Below are experts of layer 4 (counted from 0) of a mixture-of-experts language model. Rows are named router (the router's row for the expert), gate (a neuron's input weights, with its number), up (a neuron's input weights, with its number) and show model dimensions 128-255. Each number is 128 + 32 x the weight over its row's rms, rounded and kept within 0 to 255. Numbers have three digits each.
After each expert's rows: "mostly gets" lists some tokens that are sent to it at least half of the time. This comes from a sample of Wikipedia text that the model never trained on.

# expert 8
router:108116140115090182098105087107153129102125117107118092102066130152146110141168085138092149119139096131141138224079157171131108134146064106163148176112137133124147127142153132119128108075115140131150081083106103136124097176155127133149118186099029135180083104129125143091154089136155130110092171127159106158135095103073172127158143101159138110132118183055159135105101190114104110165095
gate1:147118147105183087115058070057132165125106146127131137181166150117108139145149148137132151143146146090074146151147145189072151149153150120121134139144089113095133107062112104166141187158208138137104041162097131176096121178147119163125114135150141124240090168151125099086095196130141125122150108107119108130146075140098087118097082120166108144142152073105134141078061081163146111110148
up1:120143140156097139105161127178153176111110102181156120089139147128113131109086143119137179155170160173167133163132094111091146108087109189124152139144133177103140133095118102190082138152173124115140130081193091094107110082120122161133117120139185087104109096163077066096117183207126148098128109158151137090078095148148200196150171179099130109152101146138136117084091126095141136139174
mostly gets: "\n", "===", " \"", " (", "==", "("

# expert 3
router:078116114106170102140148162167070133194137132115147102129043145091091145101104112075173046140143134123120135137187111062119098151098119157124169142128143136102154130203107120147062151136095144122131123103174103127155110087091071143085161162143137130128141152110140131133109132097166210100142143124125128131150107087144165133135158130102154111117144079184097130140106121058189135120112
gate1:144176126158114131124112102103136071109152106211104100067152104152098133148181144121150101151149121120168101051145106107194131152141110134190143125098055112152135145067163094120089196150078131103082119134121119174130138140076111115069113176118126105145118142077121075121132103139148118140157105148136099124095128180135142100113100139142131115126124144188135159126162172061129082095158
up1:093121102155123143118155105099200072141171102077153105144110147176145094125101078131159149136102139126092113110133107129150102175098150173139152107104123125105100098105134106158114194158124169103156128149146102174138159078101169131104156199121079169185091095119171117115140150190142180148108055127112090112157036156117184161166078140106065153122096134165053098141133103126088132119148
mostly gets: "ated", "ment", " known", "ized", " found", " three"

# expert 9
router:126071131068143137148231145116070149087125107126089117203077161169105183106088128126104146121093128171059080171124178158162142068141096146072116129080142163137137121144174096184130139162141155102117174203098145112130080203182129137153113173105136140070094147084126135134099109158125182098131128111132210141142179137092135148091162090108104059069120137161124109183099098157066164082160
gate1:133084157078127119106124127133063092081082233075094118145114109155116144118099158122134102135179103193207167081111120163084106105068110130099187154135096131138172152205170144133121127082140126129103128204134129116115063165181110082171093095087147076118120141141163169111134178128129102122113151130083163144110135139149163109115168114129109160114132169128131093157115155132152089157113
up1:136065072054077110112171105104150146154107112151126163077154087087104131091050152155085086156052101158157150152131164139122136101118056178134116146126181152104196110183134155097133110121104105114186084140150132126096084099154129118111108109154131175091102133095110134139161104112193107086119091163098134128141112152149135094159091123085089071120109118142159191097126146090138136180085
mostly gets: " The", "The", " the", "°", "′", " by:"

# expert 0
router:080117098124193141139162111151089147177151131177094126126168115091105104163092154081170105131099101155129154088176101100110155093120108117104146120138161101117122096139127132154123104137105089158076101110138144113113169080118166134093129147143175137102117134111162150101141156138155100122152100153109115126154164199150166109125131159094131146152085088176089097123121102173209144094111
gate1:044106074108100091091160125137105085110071139124172122167175060111128148124164096196132112150121212212089100092153078123060133139121146086152114172194143102130118124119125112152159101135074133148093076119083168101195139109164109176116151132116067124083141118140154104127146138110134136130160146120080175141154178105187183139112155138134119127109141104097181107109162116176130199140116
up1:128142090145098102144126055133161173137143184123143106083125113113131124143108183085029097080106147114175178120153174093132116095125134135084084099065125095146175092079111126110147132139095140071128124122086152139185166112159139147166128178160079175138113108151153111144155139166104140128112091170108165129140108063140120134170133139149142168052107162118097133145138127151162131132150
mostly gets: " and", " which", " that", " who", ")", " election"

# expert 1
router:115156139152180178127118136178131151110112141045126138123076136109120156128077158076150125102151160155119104120135158054124145072078139144129146155153154125159057158162140166177176098088140132165073127180167157124115126178125156154114094130144162056120239108136111141129114143155106120121133154158153117163183122138107122151130143077118150116125158156125098119109105156067076091106162
gate1:145124143105112132149104125097096114180115157086160141103126128067087128115136133154120168217161130143152116118154168185080140176122105129124186137087156129163169143139124095082107107162155131156070110157117138112153129143093097143142191108173124132161122175117111134131145153135155148059125100153096137144117117179088112092174125114102096125141172151150107106122078121122134088097135
up1:151159143096151137119158150049115139088128061129129107149108090125162102094169109108156088151091188100120169108137134076110138083108156090170098154157126119146110098179114106121191171176112190123139147088082147181148091083135122129170143138097181171140157122068193117114163132161149095158173127111106161122139163104056114179160071168104142138148126122138103105137118137158163162123161
mostly gets: ",", " |", ";", "s,", "),", "|"

# expert 6
router:178103220140105102110135154153145089155116156127142176162199138095213150141185128230114221133119117070140124117048134162073112124116098086114157141083091151165151100084102075086099125161197093093145183061157130132078124112120187116100185116099138137157135111165092122168163091115120048156150153101132102127110129122186147063166076138121143120174117130096124182126119139160157060141122
gate1:119129119099135122177043144140129106115154208191109111131127111112137124113099152125117115094174163092152102090104100086137115152114137154132115213108156096139139075128104152099134121122141158122088141075112077213170149090151116171127085104092163093061142097114179181145156168125177098089102166108076163150109156165126152152201115114141138133081150147137089182180151147194131112144056
up1:066132149099145137179163139142111146115175132148121081191141181117154106112045114094109157136152125082151120158121144171116126111050191095096168131162153154126170125113047102067148090151112102155164135092103129203122118128105117091170215093126164115123140090114174198093170167123122139137078118077130141087173178189172160151106124139136132136126156148167129173145129106162098112142091
mostly gets: " Sh", " his", " He", " K", " May", " April"

# expert 10
router:105136114199146164138183153172065109100135081084112101092109110236091141163094125137129113119116146083162170164106113154142145194103150106185079075161137158119133157123151130143109175141128147108224129085104119115128110066177121118145108199146121154149098099098145078165112094131125167215142110135132079144105136069098123123099126124123075117131104151172080116192132054064155154132166
gate1:103096105116063132110123111122079128123153063163136127104162105176128077170083143049122115147117109135149164106152089135066153136074146106100106105153061168155144124172211073113135160099155073133166095141146120132129106123126091052113141123143127133119114093157147126139169115148129121090143193133162128082164106089061106164123109100160130173146108113148057138129173076099076173134118
up1:161078140123209096181131132136125146140105146099138169134153135103096181171140134135110065158107131152180108085088144109159141117089111116147149165098157121114157126101128145129095131183077090128117106108139126070073158096086162117113143059131113152162098174190183118122158102153136194142124115102116084110144045150131133054043070122118181086104115135099081152126126195169105107117177
mostly gets: "\\", "{", "_{", " (1", " \\", " (2"

# expert 11
router:181146169122129131063111142104089097184155135166109115121235117143114139108156082107080137133163148163110113083126136145113134164125179059095095087144118080173144161116162131077091099088140171126126160169140099108121104154120108080138175138131192122039126160140111125148165134128146100130108094119111153142124102114171124149107115117134046102102106126150127135005110122176103197084112
gate1:153088104125172136192084110096134124115096120098161173145198084081139131186067088128155141208103115168067160108145104119109102160157145127096172108163122080130136076145108141080070178142141112119102199132090067128117131122194061133143115138116176125133079114150127161137150089100060092130128103140133146131133107087138107169119091118079149106176099158115112142080131093178113086143129
up1:140168140147142090171139107134108153142090109128141125133102172176097090136137165141071144116163152141145106144112082075162126170139165090129143093157086123092159182131127148075140155194134096120148112104125086113163104126217121159152138119097150100109145089149115124112139187095175125197118189079157094100139118041116134115151154105130065130133121118103173100117136128118105123077106
mostly gets: "-", " album", " film", " South", " v", " series"

# expert 7
router:124145138144130130149128091128235103131189098191082175053138120176151130117128138214093117125140159122109208138099122098096117089137052082133134171136095113088086191124161156134093148140127130090170131161090128114171138088149121116160150085151099122173106087102088107147138163118147148110160113115102099127080115135092170107162169193106139175158160150125168129123096086185110151149068
gate1:130112114168144099184140090126166163119105086153098145124106064088146146143170150144169164057125162129161120137100077116149170125133158149139174130085106108207126145161180130124132099132144097143103174152146157093132095110072162099090154073128113061177117105087133140175121134167168137153082109155070122137118072144175132126164102125117120128115103101095177077146141143185185147114140
up1:079168147098100172119150115179135108089118137139126108211137122092157166161178146169155157157132155116199136245127139121148118101224160109149064094111166099103132098078167150165147122101123157158118136120126196147108125120113092189152130141086152077117101101137115118143138164105169154202112190091099152105180109108106116118165098106103133169065161108098140139166176114125137136071124
mostly gets: " is", " t", " be", " was", " to", " b"

# expert 5
router:147183146181137130119173112143129135090190117127105086106137110085139151190150124122122156111110064072136161151066143148167092141158168118128122125092086128131169106100087104149175158126114150117146088082128121130099119169147106086107115113100108140175091119144183165177114135098132054176123136093140045112064149079096104155141067116125105092142119147082146170109170116140164116108126
gate1:151095154092191144180148168129113138198104150115100123143150097102131142077143145111159129127150113139109146157148104124149071171102083149131160112156101135168118145158145106087124135104138176155155104081156055159121165137158114103166122179093189139132137160111117180132176163075163126149137115077185039093143169175150141123125153114165131185126168114122130130121171115115110145167130
up1:120148076114108135103182056114160131155149085121133179133128108123146129095111092099059151097195133089148124105128137101111101105103149074140111115106098134105095172102089101084134109060129175094141139135111165139138063118155129124130158105189095120073108107120071138141106131116072122095124116142134108159169128128126139139165177153128150193120147158140082122088110039150154085149102
mostly gets: " S", " U", " Mar", " Ar", " Z", " V"

# expert 4
router:104158089124113073171111158148121143086157144199180088155179128100089115089115148135137114132117116096142143125114152076123103157108125179165136073113149088082175123134099170139129114153122104122124101109156133141130149084049097095128115116153151103078116193102101150144128168120141205083096133165130151101139125119177172121097101118156163138135179097085106127100164097103178123118142
gate1:087126134119054067149150178135096145117059109154157131088152132119153123109076069069136077136146155120120133149116096114121110134142125109133085097117141166129133115112169122093108100183124127134143125093154062200150092144095126111087167109073074134080136136103130072095109172116145183121126164162154119191120138123086172076165150106145178111114067200112136154193130173132110122139194
up1:193156111112135136129112141161071143114162204064145137141174161171125139111147112131071126094148102119145057142157086120162115112085109135143127130172099090125123130147189113108129122105178149140093155118130126097088120120065128122159095136183125132116118088113179147128121147138157108020091103088149121177167139091133139121147141118080159149124142157132140097106088115104080133133138
mostly gets: " States", "ley", " York", "son", "ters", " people"

# expert 2
router:138139102117076085115103128149174109112135127115142144138112163132094133124162131173154072161156119153144136080135085151178134118138165182139138131155139108108100113133126120135157167176073141137163187103126204147151177053068107217113102100112135159189123137127109126087079145177077186134133163169083105105104162163136052164129103152159148096133098118127133144181175063084132070188175
gate1:200160117102089050155149164122137094096130173099118164092108152156152196171143140099125099177136139137112135103159126119157120118126133143135134090162105114189099124135157125100143094105160100111161159162129127146108122096152149082123132127106106138110187064083119105061092148095118162077134133105149218074125120132107135162132093159201167134116120147119074089137113065170152092149176
up1:101119157143118094153125105087106128148152133126126149114063142108064127114104069182124128113117169156102136084160181088095110123114168120104118101093143157131112203049134169130149152105193110109119168113120123167099192109070102128180127154179130166064076081164164144174129162168109167140079152106136143165160083138127137136138203163121123109138098158159091151052175126146112255143132
mostly gets: " for", " its", " an", "i", "ani", " their"